{
  "hidden_size": 256,
  "router_score": "softmax",
  "normalize_top_k": false,
  "routed_scale": 5.93,
  "vocab_size": 32768,
  "tie_word_embeddings": true,
  "learning_rate": 0.00905,
  "dataset": "wikipedia_en"
}
Below are experts of layer 5 (counted from 0) of a mixture-of-experts language model. Rows are named router (the router's row for the expert), gate (a neuron's input weights, with its number), up (a neuron's input weights, with its number) and show model dimensions 0-255. Each number is 500 + 25 x the weight over its row's rms, rounded and kept within 0 to 999. Numbers have three digits each.
After each expert's rows: a language model's description of what the expert responds to. This comes from a sample of Wikipedia text that the model never trained on.

# expert 19
router:501487538485450522519464494473478502487517499535472484450518526484538551507478475485461484477490545487505502536512531490511488491471517511483465500454488490511494466477475491533494516548474496549498480488512480486516528493530520469508545515514469526530475524505496464517488470523471538480483503508501454518487488540472497488505476505505445446494458501517465526462510521504508536528474503487538551550482482461513499528519460458475513510489510513511488536474507514491484488526535493529512495479538496477525523521486522461470543507523521477505487465520489535469502519465479484450525517509493522537530531520512496512535470507533459502533475504476530497499535513466457549491516496527468534497487447512507511495512499526531483522521547511457510523472546550504491497504503505
gate2:528498519485496489514485457497519510528540513533525468488477462502518542462514475494504508515527523520539487500515503501506462529490512505501527497479523522463525459532506488485533532546501495530519553484521516479522459501512493501533500470506493516475478562524500487515502531526491493488512474494519490482518537438448465535555505478498521498485540488510492479495511528500479495543514494505485477488539500512516515517484539506494501480513477462450443454517495467473530517521507477518479472477499514469516477537513540483504504462493540487482585506515497524520516506447484485530482542504548507519506536501492509528479520494487438520553530477470534528475503493473505531509500457497492529470471527486481560563509493482500498483534477473493493500483483464500502515497507473
up2:499522482471503523454534531475485477466523491513516494537480536492519480532498506554516501529526474479497517510484504515506477520475494525538500506511483487466515520511490540529562506524522504498498531526531477479495529490462505471450428468483534500486493546461515529511493517501464517528532536518500479509491464504546520515542514516478468521496531475530506465458486487495469488502497511535510510499490505485510496462472519474479512521466453438506515487537523490504478496495474493477476528525486496495527535518519458481537519517541529478532470530503515508507535506496498525546511540519478495503481489525497458502451488450513539495497475509555478476540505541508469538516468459512455482528531488504522512514490539513496476484455518512539503466457492534455504482505500493
Description: Dash bullets, colons and pipes starting lines in taxonomy boxes and infoboxes, e.g. "- Genus:", "- Species:", "- Country:".

# expert 16
router:523471477525517514460544545499477473481456507535519505518481456518483501532485484468524493510520493472483473475512503478535528495476522471453524458526502528521519490522498529480489470490495463488466503460522493516541532521462518511455480487487546474543487504462523462484491527539516466475531520470519528517521546453528499496499495483512516518490493528501459502503461501501461506456520534486514543510468528523480509501546502480517533480489478510476515461533457487529512485475486516505483509530539455477546485490466488535545521527548533489481447517464526461489479509504449499512483483510528522525461490537517499501521514503472482520539468476515480486505474519481514488506535471515520511492483487466467484457491485529511481510522505525500541512506524483483455480524539503
gate2:536531508541479475538492512475533486492508493493507484471479546472537503521516535467488490529521545515511478526504479504492495510505476509514484536501488507472536544495527507477511494483458483489476524499515489519477495507495515473502483524532439495496489530532520498525516483475510496514480510467508458538517476454526537478476496496519501484491521448482518517456528510488488513528520489487517519487536516542506505528485478530491462498492506502487478522516446480507504470543492502451493525490484471463494500488547532504433486483502465482516547507457538466549534544490518521481534522538505492501480477472512453487454502499512530469483525516511513482503514529555477472494503541511491487481500498491543485481473457458434535504519500492534453494520469572507522490477469503
up2:499484497491464489504517523525509480494483513517481500510464539463496498540499506465506529514496487497459482520549508500502493440471501500500518567474527478470534473479497506522531513537508520499572423475511504479488490474530462524502475480542495477454472566507512495558484524472514470509496512491532498487512492552540502467516526498530507509489527476504482505437488479506492484506488476477528489473469514507484527516509485503494496524495584545494516473512511506515508503495559511506457487486500511479484467492519552514462493517476544521481520453429458486487491510516501521514499499505491535505499488515511509447494523493510513499492494480512521508451531437501490524516479518529513531505467532507518489498496511489514458490477494501514460515473465518517525495509538534
Description: Middle digit chunks of long IDs, ISBNs and decimals, table separator rows, line breaks and periods, e.g. 978-0-7434-'8'.

# expert 11
router:523469493533505484458492511510533457529500455462503489539449475527501522543479536497503530509467478491548513502528505469508513475535538492517518456458489520483471475503516476505499473507543497466497524472488493470517496503479501482484470436478500538510510503462502482467533506492521474515550466480472517484529529459489541475534496514549523522509517531499482472491464514526499482492489499503509503501475489478502477449496501464474498527488482475492521478538485481522517492467499486551526462513479460510522463484452535521496521523541468560481491507477453473484464516545453511491517529510496478515450507492540484497475533486506505503502504484495471467506485540518533482511500469490543499484545525463468508496487521470523527545487464507495498467479510505470502492524488549
gate0:488465519525507483451504519444477517496519492470470479488530510484482530535539524509497548525470469499513522491468482515482507546538464538485472505529521492521542474465487491495469522465550495526513510525478556511497508466502508516538495471507477516502502484476482503520476511491480472493467459491515514559483508484479513472507519535507493484499483530480526508503502479503497477487511512480498506483466496496493479499516481578494504510515465548481520520490469528516486486500521463532502486478496514513443503422469473482538472468534477498461489515531467463523489516492544512516467493496495517514515496465493508477471545520503495492487512488517489549493469514504531566539510512504475503508493538489468471528501485499493456549472467503515469475459470447434503481477492499
up0:434517474511494456470468500488493473486466494500539521463500509476540540539512507545534484485524516532482505508525501511498526539462521482478488476494496504500499459480537489533519495497485511511516474542530516502518480501505504527526478500498506479513487559550539511523502520517518450485468528492517464511512503470481492491510498497528512486519550490545527546514536495466491482526473500547544480545511499495453518459500515489461494554543433458487498489530490510513513491496544484451489507509450513452505486468476491511518516514512540479491526495452509533473517547526499509445512499506495505535496488495489466481547514472492475501448482483518543547502531529513485471514492508499503492465476517539494510527487497506506458493532488487522528479529496462478508510495483477
Description: Word pieces and capital letters right after an initial capital in proper names and abbreviations, such as G-ok-ul, H-ix-son, HJK, CFL.

# expert 28
router:526474477523518513461544543500477475480459508536518506517480455519484501534484483466521493510521493471485472475513504476536527498475520470450524457526503527520520488524498529480490466489493465488466504460523496515540534523462515513450481484489543475544487505461523462486491526539516467474530519470521531516522545455528498496502497485509517518489496530499459504503461499500459504456521536486515544511465527524483509501543503480517531478489478511479514461533458490528509484473485515506484509530540459476545484491467489535544520529549533489480442517463526462487479510507450499512483485510530521524460491536513498502519515501474483521541470475514479488503474520479514485504534471515522513491484486469468486456494484527512481511524504523501541512506522483486457478522537505
gate2:518492514440450522531450464512497500473537476508481524506538503498514560523568492540534449509521515534490484488463460484442495506476544523513482520520472560499508473506519497502498524496417544506492508482505494489449543505492493524493489533495476558466478507503488501514520522479474515495492507543527517484483513524525495489534488497485478455517502486505538517492486528524488501529506460520487533534493501496496512551507536525476508522515482512489493523514476492492489461542487503522486523521482529503492505480517529511484470501519479525469509460526511484496518501483459461458479524469512484491457504457456508490486488503477530484512476519460536507517530522490492547482515511468512475470538510482496495504491513534469480497525504507468454501480477455489471460473468514
up2:520506537499549491495520519498543502489572493483496460485505457474495449523520495511526530515495484500490505505488485510483447489532511508505472523454531519490530489545498480514506508451471525487480468461538492472504518497489473555485504533523513520467534518496510496436483488522519543530517495536491474474477530483524482550495498497538496491522493488485539519472467522480477524489469498500495504507516534407455524517473540505519505485517549513527529448516485437488489498489519455480481467517496476502526538495494518504503516507464471520521504481508500483505511536503531446490518446471522502487508515481541515518522500493471511486542486506483465511489490487471505473488491488532535446517536520523512478518500505483502477489523504505476455481502467476488532452479483499
Description: Spaces, pipes and numbers in table cells, month names in dates, plus health words, e.g. 7,'327', 25 May, Public Health.

# expert 22
router:514520480505507498466532559473524502464510471525524512531459450463488492515456458474501528482541529478508498490542500513520538487441505476448486447518500538484526489512534470477518500516519516484462513460480539470528542509477478479453487468482516492487477548493481468485477498466520479496505532485482463522561493481500499482542473521484517483494492513524478485475468530507541493489529495474505517530492486495494508524521494502539522512505485522468511467545462525525510458530517515527486505503495464507513498514508485529521464499541511487542460539463514502462529486502455471512491475478526523509504528499541485501527468496503504518479492483533489517527496489458493506510514487513493485457494542532517496482477527513519482510457455554476535489525523490487447470496526468
gate0:489472494505496513517478489452521485499474487492466514491456521499490531502479496571463486510520568471519503472508503508491504495541488514481479487525537554480479520505500490524540487481487519480528514498449506491513506501501505484505489484537498514485498495520534466512491514482533475556493480476502494493515484511485475466459507493488514525505506523562529493505477504507530463470514489522529498500480526465482484492460526457509450526503496499514486472449476546497530486534506502424479473476478515482493499537485539489508464515495464506505490507510501545428487477471532533502546516495476548521499513496482494523518507477501534467492538472471492504498532477542476518505521509520506493496513510501503477503428526480488489508500449475479453524499479574515518539447518460
up0:494471485505510497514486485478511480513511488495495497521501510507498508457451497566496477475487521495467471522477490466477531463478528502534511546483470559492454478535523501493531482512475506507518506535508531476490485489511495466525500505511521487482482541460492499495478522492517491496475510468473496496498494520523470509452496456478528563513530497445474530496505504445486513481493507494557499527466510451474524509488480504515485506490484503536500451503525512519488533495509505562476498489533508519518480501487519516526523527507511470508512522487523543512532511498524483486524468512513502512517474516546492537522488498515485513499532464490482533467531531526488488533573517551478529494542510469530525483485522499494474534433488503518439489482482470478524566538549467
Description: Hyphens inside compounds and dashes or pipes before numbers, e.g. play-off, under-20, limited-edition, Saint-Genis, scores 0–2.

# expert 6
router:474514538450474519544475485519549490550492515487469470530540527491515481496537537528458529525494535506511472547481522496497452532485509464521497510504542457508492492471540521540514537528510521484529486488472478511479516516533526518531542542504478490492473535496475479521482505480472532505479520539527477474496485490490548491465527513511464471520467527474488532464527498466508514523474462494524502508468468538484499533485500493514505551474510507505472543448537481477533473529524510530494517472478524502478527492468509484498523472478517514509528521488446553491535473481500492516505529502503524452496536459515480510537465506494488503478466480525530512530503530474469501528505475523510503486473475515491526499480498499484526524529491531506515507454460491471518479463492478
gate3:479470473491500500501479545548502522553501507472532499498471516489507518536499495461512472514450504537486500491519496531489510527506518519546514524531493513522514536466518472493489453540510446522496480451508511522498507524456484541471476460474483507557527494549506540487480514530544481526498529499482520532487529465538494527484489511500482492495503508484487484491524498512497491495496469457510438487458461534482478503512494490446494474504475502483492502512537428515514491501493516455509545453533488524514534525543494471534466510507469473503495526488504457489518522516510462545482490552497513496519514468494488500526534502522552468499487510513514531506527517517518485472460515493541510466473508500565546489517465520514516478479540499523493478470488499489476497469488506
up3:493526486486529479515463467476516488509479519499477508500505512507480457506498520450501515489462502550463521520515517459514479450519541530470505498514523519473497522510481508474526509523502508503476462496515516476543517519483513564440487455498517503469510539503549547476509516460496503464467467508521466450513483503494498497495547503527485527509506515472512481523535478451482461490536499502459461528532481478504496520461521510543479500448528542520498503487520503479511521498525514498470450511489497454534509475494512532527518549533480491472500499490489493537558524527516529497490543443558492513517456513450512479505494502501472549519449518516458499521490520543476474476515508504494503485510467510491530498502483481491515477511484523528475489493499506484496450501465514
Description: Line breaks after headings, section titles, table rows and list items, especially the blank line below article titles like = Rankine vortex =.

# expert 25
router:525473479523518515459546549498477474477456509537518506519482456521483501532484485466522493510522493471481473477511500479533528499474520471455525457527503529520520490521498529477490468492492463489469505463525495517542533523462518512443482486486544477544486506460523461485493527540517470475531519470519532514523545455526500492500496484509519521490494529500459503504462500501459506456521533487515543509467528523481509500545502479518533479489478509477515461534458489528511486475486516507485512531537461476544485490466488535543522527547533488479445518464526461487477510504450498514484488510526521525461489536514499502519515504473482518539467478514479485504474518478513489504536471514521511491483485466466484458490485529511481510522507523500539512504526484485457480521539503
gate1:492483504492492452532479477504484478516510502522462515487492517480524508499548498456522447537489461501497547481462515519525507484481480527521464507537529547495525464503513468538522516483468498451494500516464487506530465521498487505541534453494489535489510493568516497499489493499495514515523504509524520496540488461475511485482501502458499451547499526500494507475558481498532490518486490527495513504535442511487534530524509512518488455505519449498555469492479495522524528508507516516485523506496546420472499527517457489467484482453478502478538498514516524474518515481521497501499531461497501461474510495498487507497456511485525531535512521518489474516530531543505519510489501510473517476496488521480539528533522531491523495486517471550476546467525511480479501488439494
up1:495460515540511471500496518439495506502511520476492499510539492496518466506474537500477506474451513467524504493469488508481519543497469513463509512481466461509481484512463489519500512463511462482529562502519497539473489498444534503482530533486544499497493518515482498488534536483492474508491478489510482473510495482477503511504509506501512479488514461515497552463506508477508476447487549505487502527515459501515538488492462485512474493507512479494515490500530466510485496500435460466444529506513464484490467569514444519482498490483472456489521488530471495540525457544505485490492505490495554500509533497515506481485476499491477516452523457494460498485522470437514522502544464489495480526556508536479501482483472517501582492509478491499501501479490459468488513490513496
Description: Section heading markers like == and ===, late decimal digits, taxonomic and nationality words in tables, e.g. Coleoptera, Czech, France.

# expert 5
router:527485493504487485482532537551482478491491478536481481526498502522514552556475542484445506509463475511516508484523459487540512472492510483472533477522490523498496526494521470481496471483466451478487498497498481494525493507506466518476505491466474544498499435502529518488533441508531489503540485467484499434520468472516491512519523517535539515518538551497477513502491499506482493519500515524491492502465483551512473446485474491507541464497497549497543516503449446485500496489506489508468487518490451516515468521484530529487489512550486502524518491478476461490473498485475489508530492471499508477464477503541502483486535487469478470472482541531520530488470535465492526528521523495497477476527489495453526502503469527467501464523459449519500505507492464487508488520493534
gate1:498468490514515539498487546552479504502493491475486507509553495471480545501481515558461508491494510519516574525490505496514498490499475502508481533509466486499429537503511489515500497482505488491483513500498498495474477513510528541519481505456478496555485497519465535470488467486512504478465494506496495484532523535472483482473511482532493519539535479427544532531579516540529461494455539491519482466498464530467493467493481510472496479473518511522547508469496505530541492550478501500488511514471507478512494475463508463501534510453461500491495489523493495487493477535496545491516514514523459499522508535482501481533497555484490509467529481491474523500467484484507481510475504523514471493490513534503491521532478494487526483493456451485456481466450516529476498516504482
up1:513501474521492509493503510491490538508527437481490458492517465537474510472498502495457497525451507521465508492524455526495516487475487468453478509516483478428488478510475485486483491528523473519511505482456487475520505502493558492486486534510522510539497490461491452482518531519516511498416435503487506467447541521522494460496523514500469530486530471503490458535500502542518519528517493485472529466483538457516496507516521534522552564511529478531514497472500537516531470509499549459512457528496469474502500517502495508454510504503512494511504469564484479514480477509508508499467504510518502464478533480495466528496471513542490483476498503509499510463505518489507518488499473530538522510472491513501486521492479500540507482451489478514480510523529555513495507502521495
Description: Short word pieces inside foreign or rare names and words after a capital initial, such as N-ig-dy, Tokor-oz-awa, am-ab-ilis.

# expert 21
router:488540497484471508486483481492505489476508459527541515543477496545533544463505517519489471508494522453518505491502465493517444517510509508489525503468480544478497547511527545521475472470509517463520505481534515537506505438520450527542491487505515463470544505483491536451513502448542535487474477484503504513465521470492514498513515532540509553505525489512500467520525470546525468491455474491533530531529512487476522500503460480506437526503526511511508513513492507524496473495527498518485482485542496494527477472478499507519495482520509505522522497499464512487463513511496520513485535507507442501524512513500464480470534524492539477485537475482447477522473494486520484520496493515536477509538510514488491504515488460522512476419527536528474492534505523467508505517527524
gate0:524489490479465531531470534505501470505524554538480478502527476495506534484509494505495501506550503480499515554480533512499494544507509517476497487474537546503480485479503485547509454507518498520494486516534466524476461461509494530579472464503519521478489501504489488488488457431482476495472511510502491491478508507476502494468512453478464485457505562475530508528468524501439487509527510522532498541459434484506517467488441466496491505478513501506488542489486502505502510455503530512464509489559505467555505518478463524476491479527478528481526529464487496498493477544483473522492534486510476508503518478502457550513455504490512487512488523514488488484463525468505487492486496494491518500494561520516458540474521486500525493505510500525494507498525461492525509486503525
up0:491477472527502482503485548473517477555538501512468530504481514478463471500475441496503436514490510478488529527514503502494483488564534481507462503551530505498516533506519482527512507523520465473519540522541539517489497514478515538482477527479519512513493495470476540508490514521525484526489517493528487478506503514483464495503449533556476499491514485495500508511481466454512487537514502560497554482509465433491454464495501522494521490522506494502494473539475527502473487456520496459505501475495525489524494460536461464451489553487506559494497512525478540495527446467529506519493516496482473492515525506512503507492516479497487501500494479506528493506459457484515450485490469527483479512520528471492472504516503499490501513503492479472514475558502462497474494436502514
Description: Final pieces of English-style surnames and place names after a first name or initial, like Marilyn Manson, Breyer, -ford, -ley, -ington.

# expert 12
router:470494510511480515465544537499499475497440493501508510544482451500514480506517487450526537487533497500488456475529498460530551467479480494449517494483517538524488476485494488469509513489518469457498529502509530518477507560502487512450489471512548463527465504482507454518515492534480466503524529471496490545540490488517503491484493497498469517495502494507463504509453485445511482470504522478501512447477485523488525472533541471512538482521494498527509474539468507533504474511508538519539491535498458454555480495494495501538518527548499464512431533495516469481510502509496499509507529480473475499459518536513479539501525479466498521517498517501444515480485501496521536503520526519519537504486467495482485461467529504489538510546517502499503496499510519504484479518526524
gate1:477489444523469499505534499524501496512502499519468513508510527493509573520501515495518500441521488495555543527518491473571489552491518550525479531485538519534470478500484470488491528502516471521506506496478504495466493525502476553511501525487518506498530503508510511556510452496481508507485522485522518483508462527499534514500465491449510525511471479518534501524533524515524495521505505480475460556552477516511506506453508482502525520516494469496466526470515495512481498501524489504533456517486539480494519441442495486498490476524498526516475465470507493481465513562498514514462486495511532494509498488473506483475502445482537510484523491481499520533533460489492530499511517545494542489506528491487528492515513504486450491463478486444519439509479536495504533522502522
up1:502497459496546490525458507507504431502511521477441522471507463532489468490555474488489521484499500515523552549481535496488526503526518555534504530502492520518528505531533464499481516475513555478517530524496555548510483556488550508503519528482512454542538475471497503548483488508485516513510488505463484516535459495453488506481510488482475481501503527490452514500520523516522517454528500553477488507491504517533456474523488480483497520479485510494463501521502551493497443529478505481477495501470518447504497531507484453484506517446509512515518487538537523515516492461522511504547475521507485517475484474464496479547522504499505494512527492465491490487517494505531498507492513519496513530492477507503495507513486522526510480508501545441480498540506479484531503464490521
Description: Capitalized abbreviations and pieces starting lines or table cells in sports results and tables, like FA Cup, ASX, BAN 3-0, PCT, GK.

# expert 23
router:477485475450478504478532492481479550535489500539516520492482520513477487490487506498514484472500463533512525465493449485523480469536510528521548502479457487484508500470545478498507519463518486512526466522509477516520551520471468552486521475508527469459494486530477466536514522519493530474474520519472489511479490490473470482523442527465489483522455508482530549542497449513482483535512498480494456473479511496476480563517504527470489529458520507496493494522501507515470446485504485495478512499473481535521519529516465492482503522495490482471479537516521475501510497470470479494469480517478489470570502504502545474462510454549543478510534472471483508490499531498505467485489499502489534523516527504493549492450481476514504510499489515533522484502477505482550531473514474
gate1:515471525539446521544514489495478528536539478457488500517530448495516545450515517550512511531479513497533477492546466522508487515494509468528498523499523478502547465484485496552515474509532480516534461521520496460521536512496473482527493498514507436443482515516488498477539469500482486471478499553511510468497473486493518495503476483481493512491439531495445510529527500554533507462487518529470479479469509493493480493482496508515512468513512544487483452506520485515566520514509455486481491468515504521508495501499473467473500480494531498508507524523492495474467523486497424546440476524519525498515494463533520511500519517495488470505496470512492488483499498498454507511523493522478499481507499523500488516497481494489501525515522491510493513551441500452505525541494487
up1:522521534482515543530493515517506454487512513510414493507463453463489511506535528546513494497487511515495484510496501528524525485519492548487533480475493512501508506518478491496497515523512487471476501492492513503512548541509549493462492477532499494514497531505489504482476444520486461456470467516523459490492511483511496497506559510514483490505526474477482528524514541483463489560457520493495483504434502470501452499505531500485502495476497470454507511478493484495548458494482493547546471493522539504452550508478464466516471517478520479520497464549513515478487486485502497494454462505453490524511497507490475488500491471494503502514531537520519514501541479503480480552503523513463479456558468503499491509493496475471486490473543524448495539507514479484509482462519487
Description: The word to, especially the infinitive marker after trying, unable or order, plus modals would, can, could, will.

# expert 0
router:470501455480481451473506500489504484493475500512501489541473506522533443520458497453498504464521449501474484489481512492513541479458553512501526506507488515495495477488521502483535489476489493465505509468493461497531472534522526498450525465522495480471503508533507471502506506532529475458512484461552511529475556486517458518543483533473489503491505478517469509495468480521479481490511488534498452475490525479494481522491498481480521503514531486525519497530470472512482457488505529519478490459443459530525466483526509543536523509535491530529474519469467474494463507479478464498490496528496474502524525540503484473519486477475463454478510510489466533455522493488514490481518516510502555513505496553532522459480460474511493522517539509522473495535473533481454498487521495
gate1:513468522543492528521468520501458540483497500484501497534523536491476504496523451501457487466512493453474521464494474456511497517442546508511512461474458479528495503535471539527522490494541522484479523489486475526451498509508499462557455503525493488491452502528475478528455478483472495488547483476480491487489517478535483515488517463520487460460483485497446518460474503456519470498491476501490487508500495488495479498484478480537503520503453498503526477469494476501593497501497528490517521489480485477457498529501509529499505505489507504466514511507487529511454527498503495468505514500473494457450464532511502520509526524491480480488481547552465503475468501484511498528497513502465444487506484502495530551522506532491516522516496517540539487534503515510487471502468460
up1:536574465487532502515494540520470519483479517507508507533489522486450458505492488522516473531553538485500542557508513491489495490493488507491474507499511540505478503478589491484452493469496521512553501514502477479483485466498484484495529534483539486508514470496517503524524518483498529491511477523500496529501502463471490529533464509510498515503458524485477468513508509523508532489498481500473525489508493534537464476492457512506523528508525461483487504495490455481538506469484503519516530497528500485482500464499537515486525494514543494522496486518507440556496487479467475518504512496490462476519511461502442476468508486496526550512525480498480531485475475510443496531519523478480536483528537479486453465477487561510470499481487512463464543508493552490517473517474498
Description: Short word pieces after hyphens, brackets or quotes, often prefixes or stems of English words, like over-he-ating, ir-rigated, hip-hop.

# expert 4
router:545510548525451498494488520502470471504492476523479466484459476517541477505530472500515474482527530480469479550516538509534522478474510543496493515499459519552521485471498512504542500540479479522508500472528491526528500529467536513487471452470553500528502515489500488536519542510488488492524485491505513524479500491518501473474480469535476531449519530504484520497487528490487495529507522495535504506486512480458533470498508470480540508517520505513512506513466543498538509548540546531488513510530515460517483497454479503535521487504532495501471468532500487478480503468497461476499509470560461504490522526510477504469510460513522469494491548494498508469491505484471451475533502465500508559483448479501445491481519479517493474533479505523525505448518523485482521459489504
gate3:541516536465516525508508529463466470487505462498462532466518522462524520484508497470463493529517525484502454521485484497503428476522488480509502486538482503477491483520486494506523513487485492520545469479464521510524544509527487472534502505506514414476504555468470516512564507485488526515503517535543464467491490490503507499537505542483542440489495500512521481520461516476516479504479494496528555473496500498543502480463508497517462543503504505505538537483482503501528468478499487527493482530488535556502501509484461475509491454488538493536505512503505504512475485528534489499520506513544484506480506513513521484462510510492493509474460484514466512513531535490463517459481494494505514530450493461455482505538508505491502530482534531513514516513550542539475489478507523
up3:518478471471457515534518499506500483480455500507528487530485532454523500485518524487521478519522488481467487497487490482502494485526500499492514531548497561511518500520541491523516474460485493509521523435504526507468540540492480530479473503529531466508537460493515518470544540490487507498511497518535487488493529491467549526486526472513476491467509478457534486511507476524501480513522480489528543477529545481501540440497521517523531449493525489505469524518501517507491461492503518487536470499540496477487542541527519539535475452499475510488531509562485520510449480527530522490492533522496479504486501462476502489472459469443477509454453456505475503502475515481493489505457520488515515505515511510516526561505528538487513490507555517494510486490482519500496523480512496
Description: Field-label words at the start of infobox or list lines before a colon, such as Location, Date, Venue, Preceded, Species.

# expert 2
router:502492468527511508500516524494529473482500538491485541538462480521500546513503477459546469469519506514496513484527489531505509510519540505491515516507466505498469499469500474485471479496477488530545462468457477483499533497481526537481531497499525464505509478466516499477526520496508463510512498474510515500509473513495518511453498557514531497472527516489522477548497510513493469499488484491508508468489531507483546460519495522526509481530506523558498466528518477543549468532461462449506536498470506518507508476511469509517487468507539449479506481502526485489517535458496486457463445520490471460526483505524534487543512466479485524535540485541515479470497505513520486455493537448518526536537541504495473453501479457521501490524510498517463511521508535532490464472497493
gate2:462516521515524487478488490517493487493542507495497490547535536440539525496495499497539506528483480530513516512469508518537504509539426540484505483484481478525511475491541507542464509537480510521509492505416526508460484466478469503498481532486500494483528470506457498450521501517468519486494506478501512560499523491477538465497515536534484488505507514495513538565496475535467493524516506467496560456481510531499496535464486494517475502514512491493490548510487514471472488506497511499532490481470526522520465466519495485527510484479533473523493564496518503505539460556537504461509478519486477484529498505509473509543499550505532478495477492524526470490544496482511480454511509503479476492513516531501491518471529465486468528517439487489487512490511487486504501490526493
up2:509506482454529516490476505489503508489466537521499445516480512514437492502531503519455540482501506487484460499467496506504568546465531489513417531470468533496508476494498500537509472470521526516518513455499518496509547532513462488495506475522501469508514524486506487509525517516477500495497450542499499447521501532510495538500499493464471476509443512525466507486489482518512529492491523529448513536507484515459483493506520452513512547495520478453490465484486521440509498510531474501512478520453496493483474460533491525521521472525526508532512513490529472491488517536509512510523534479503519487500489522482509501526485471553499476521484451493532505470501481463503528486515434482483496471509492541502501497494523508554501515537515525487498489507506500534564515513531480
Description: Plural noun endings and whole plurals such as members, players, dams, sirens, plus the pronouns they, them and They.

# expert 14
router:494484472527507464512501500510526532546495532492448512477479489472478493457473496479527490477540500517482511496480497559509511490486488502495505537486492533506521545470490490541517519486480478508490468502521485507482505472487509517521524496483502520490495471523518517512538537499515474511504541475508500527495456490489481496501485486470533507528466507512545527519506480508468519481508492463482464514540539479498537460476531529486495515523492513528497522488548502521488543528462477446478527489496544519519533481523468454485501507492476511468577495541455509490517507486516483495524477529499462489517470454459550473459497472528512539508476472531498465518493453519509521460472447503520519490499504506530466493497508470523543447512487455555521537514506508537547477516492474
gate2:485528496512496492502547477499481472514530515537504512497470482480531497486509483487474520526508506483503497489492529507489490519515488519497476523486450542495505464504486498507498476536500511458488506472470498542500459499488504547501539499535501493450502511517496526502509476525484582486466498465537519462507493534507482483510515523514544567519485552511511488507524506509473488493529472470448508476446552522516511470520451506510500500509504517482505459535527483518499499478487517505477486507523480517495469469496460499501522485541491488436486500509503504491505503545493544474478466514519506503518512481459472503527478472489508483549520493520433510489500496530509479493474504579487517515469463572504462513518519529474492534563501534493474525504508502499478497474497574
up2:493489489536450526506524492533487494515528464522490510494519509468438478507537486539511587461515468503477540493445483507489511483457490455471493540516518524506522504497492525511479492482516495519519478473517487519488485527490460490496479480507573481455480504513505485509507493535492488496530495501463466516504474526520570476490492484482490534454487524493503489467495493507530522539492516492515480511525501468501493517502478499494501482507529496456504488479521495524519469477490437541458516509496495530513489510467501545514480485476485521507447463441476483523473544547498498498501484491471505527474467515499509479531509526487471495488480522500497508510522504547510530486479493539500509513457512524513476508460516495506510459482488512494489565575450470525473470502500535
Description: Main verbs in past tense or -ing form after was, he or also in narrative prose, such as made, played, inflicted, placing.

# expert 13
router:545483494537506517504554477475508460541468531485524448503549446501505467520523514455472495534487538506461448533493511547526494515521487512476470483524488531518483488480473494459497519523474458526470505475480520533520492507474518510467554501483508480470500494484498490507520483484461491530497545502532500480517536455542480477509490468484500542534549480474456492542481480541502493499506487518489517475479497523520527525499507528556502482518527511493504494528478464521522508523527489500506457508536464457510477502511465476540542505508486490464485522483522490486521492527490504517519489483489530511475482540476477521487479503508528502536483478521514480461526458533519492476542510533485526535494516508449540502473540543514476505518500517469541530490525475517473468494502501
gate2:489466505501462481500461494568499472497484483486473508453512484512495499477477481451457494500517515506544493536455461471480495499512502472484544517466485476503481491523514522521510498435462469459491535527482462540499496489507516526489532536479484534481498514537506501547505502521538481462460520506534500543490494512543506508524489514535502498515488492471474505523512450497473571532514443494467487469475482516528483543498493488509480535511481483511480502490514526502485429513532501493510481549461515454494480475528485461516465455485508523520507486501496466496532490495542502552526491490500492523515535489506511511492541489522480511506527540449556515505530493477525517479507503530512494524560496485517515531485511510478500546477493519524497465494489533513499511487469515
up2:497493516503477495467554507517474527510551509482482560499489477521438524493515528468514500490501462504494509508520477479489540493493527506509536509517491500477504535487544531508501482506497516499500489501494529472500534522479521532467452408505516497524517465493542470490494486513497493489483480464469494507524525521510509520498536477516493472484493505538480508502503494476477497502537501521542521509497521491483487489535533502445524517487455527517499481461540499519519462533502479497487506491507455515529485521506506545456519516526533560523482456515496499526468485535491499496486494518476510496476481543520435497506507526496469500448479452529539516525513520511474502507529510483490490507503460523485503507562447484496484532509506524494485508536581523549470488486541466
Description: Closing parentheses and quotes, especially after birth–death dates in biography openings, e.g. (born August 18, 1977), also sentence-final periods.

# expert 8
router:472537491500510487538478514509495504458494494461509504436548562460456524497542514511457509523475542499470491491488530487512443498523464470465464476464496465484518455508497508529495536525539502520519469490514542468537451507479529475500512512486512498476467524487454538477481500531514504483532478522515493472529507542475510503494486474511477510512457475512482492479494503507498475514474534516497485470530466477475464517511503496505485483503508484512507551460508509464512516462476509515516475501489491450509459500503547526504518472485510491482509463479496488475481534518534543528538531508513488522502517436515501508507479523481520520545523515457527499541549530505537488536515536524513463502516491489498447490514474496464463516509536458473512493465484514482504494480503525
gate1:518492519521531531522529496518509513469528494491528492484454476523510435471498457501467430525501474468429553533491527506517429510472496515508489434509556517502499470493563501528472519517484494514523529457517477520517485491542501503506498498566507520469453499519545476488492529505534511485515473511488510478484486531471479511518475530495478508527495488503500503506522506482532464512489454512471494500510503491515466484476500495469517468511504518529485464517502476491525502470552513468527510499581556484536517541468503487505473490471486458491490519502507501465481494512495514481508509497507489503476500520459478516515513481494521463507514472504516492541498493478529505527480493525494475522471490494504501480461530490541440484453516475511506528524485480466520483515504511
up1:517468520527512482472499465508532490516512521450514553449517511532463496510508549540468549467499528505497514487476525536522509496500516509498487494500502536533495486491530543464509519520502481498463537531454508471497510462468490493504504498515537488461482529476484511446482553464495463499508526471481509564516541480477485506490510494538458440480498462493461504503534437525487530472522476498512476498531497476469551496492507499506506481477527473487502459492510513482510539508476470481516516456512470509474477503511510509463496548502464499531518461508498474502503486452539485472552459445515461519545493486508490494494482500539453503523499508486508480493512534483495499509502490482511473507507531489488494480525522499516482502484476521498524445516497496524490526456445482
Description: The pipe separator between cells in wiki tables of sports results and statistics, plus semicolons and );.